{
  "n_layer": 12,
  "n_experts": 80,
  "d_expert": 64,
  "activation": "swiglu",
  "normalize_top_k": true,
  "init_std_router": 0.0216,
  "n_kv_head": 6,
  "vocab_size": 16384,
  "norm_eps": 1e-05,
  "init_std_o": 0.0,
  "init_std_up": 0.0422,
  "init_std_down": 0.0,
  "optimizer": "muon_variant",
  "lr_mult_down": 1.5
}
Below are experts of layer 4 (counted from 0) of a mixture-of-experts language model. Rows are named router (the router's row for the expert) and show model dimensions 32-63. Each number is 128 + 32 x the weight over its row's rms, rounded and kept within 0 to 255. Numbers have three digits each.
After each expert's rows: a language model's description of what the expert responds to. This comes from a sample of Wikipedia text that the model never trained on.

# expert 44
router:110126169099152127132122127158120160151140094094123132149134060086191094131205165089127161153164
What it handles: Pieces inside foreign-language names and text, like Slavic or Italian words, middle initials, and epithets such as the in Billy the Kid.

# expert 6
router:119088027122146140105143109132094108117091162165129141182092057113214121088152114070144187190129
What it handles: Early or middle pieces of split words and short capitalized stems, often in captions, lists and tables, such as abn-orm, aer-ob, sup-pression.

# expert 24
router:120147110115096152176110138068149068112086125174063201150060135145150102094094099119162040109155
What it handles: Digits and number words in scores, dates, model names, track numbers and formulas, such as 2.8 L, tracks 1, 2.

# expert 15
router:112091065158100110167150166169139165096152142116200135136154134111129145150119123106141091164182
What it handles: The words in, to, of after verbs like competed, blank table cells, and sports words like Cup, South, Open, in medal and championship texts.

# expert 33
router:108110147125105088152125120096149119129163100121160142100130129074136134188127086150054117093189
What it handles: The word as, especially after such, known, served or status, as in such as and as possible; also be, became, including.

# expert 17
router:103130135129173144056107122140124097106062127145178143151116113124101113140166138117182121153160
What it handles: Unit and date tokens after numbers, such as ft, kg, °, ′, month names like January or Aug, and year pieces.

# expert 8
router:153132085104080126148160152112152073101156148181134141152078163165106116139176119167142145132139
What it handles: Discourse pronouns and determiners like which after a comma, this, it, who, plus paragraph breaks after headings and infobox lines.

# expert 3
router:163171137107212146110179138096168083074085086140114131148165127145160106139110160086103157148113
What it handles: Opening fragments of words split into pieces, mostly lowercase consonant starts after the or a, e.g. sm(ashed), cart(ridges), ce(asefire).

# expert 19
router:155179134118133117097087103140121149132108109095124105134152122123097160148115162141111144131113
What it handles: Common adjectives and nouns in institutional or geographic phrases, such as regional, government, American, National, state, school, city.

# expert 43
router:138041116096075109194146128187090133139132167118089124153091084070181145137145101139161145139150
What it handles: Infobox field labels like Coordinates, Kingdom, Released, plus inner word pieces like et in Tetanus, old, ast.

# expert 52
router:118070096127121102086108067164162126147145068134174174120159187101142100118128107105189121123089
What it handles: Year digits 19 and 20, ordinal suffixes th, st, rd, and hyphen-attached pieces like -d or -B, in dates, ISBNs and album or film entries.

# expert 10
router:163112125131145113126178147099091149109076196162133127122122095097115135146156132110124091138122
What it handles: Particles and comparison words like over, up, than, well, around, plus inner word pieces such as de fac-to, red-ro-ofed, Alleg-ro.

# expert 31
router:148110114132076090163117097132114174134152151117048106070108133164165136063144148119137126074143
What it handles: Middle and final word pieces, especially in foreign or rare names, such as al in Mortal and Badalona, ive, ric, ality.

# expert 4
router:101111149114109156120144101121143115115117095142133157119128055118122142072079152100098104141126
What it handles: Opening pieces of longer common words split into subwords, often after articles, such as Prot-est-ants, S-erm-ons, compl-iance, collect-or, dis, inter.

# expert 36
router:127125086072120115114141123106169108150102122150140152167145146116137120144099140094134136139162
What it handles: Heading markers like ==, ===, and paragraph line breaks, especially between sports tables and the next section.

# expert 35
router:147132174134134166111116166087119121148122169096081115126129098205188128155103077061093171171117
What it handles: Tokens in statistics, such as points after averages, %, million, km, minus signs, and pipes between figures in results tables.

# expert 47
router:119153107121172114162174083089099121156148126131143108188142138122143106141131056148130203140109
What it handles: Suffix pieces and verb participles completing a word mid-sentence, such as withd-rawn, sec-ession, -ical, -ative, abandoned, completed.

# expert 40
router:142141110134141147067168116146137113127155141148157126127124130159129155141154144121145181135108
What it handles: Inner pieces of place and person names and country names or codes in tables and lists, e.g. Monte-v-ideo, Sri Lanka, BRA, Vietnam, executive producer.

# expert 45
router:107094184162111105168186087100123080189105150138129135116130125112146184205085124156150168191147
What it handles: Middle syllables inside proper names split into pieces, often foreign or unusual names, e.g. Sw(ain)son, W(ich)ita, Nich(ol)son, Richard G(ere).

# expert 2
router:120181092148126120053108161122157142157162142079146135089124164078090132086158157069181147113087
What it handles: Key words of multiword names and demonyms, such as States after United, York after New, War after World, and nationality endings like Brazil-ian.

# expert 25
router:181159154169112066164129120132164123158128102126088108072090124121097136056073105168158147128156
What it handles: Determiners like the, a, his, their, and opening parentheses after names or titles, as in Pelle (1938–1939), reigned.

# expert 21
router:127122090158094131085160144110084120109095103172077176126137160109107098134136110086197102111150
What it handles: Second halves of years and numbers after 19 or 20, e.g. 20(12), 19(55), plus mid-word pieces like U(.S)., Or(gan)ization.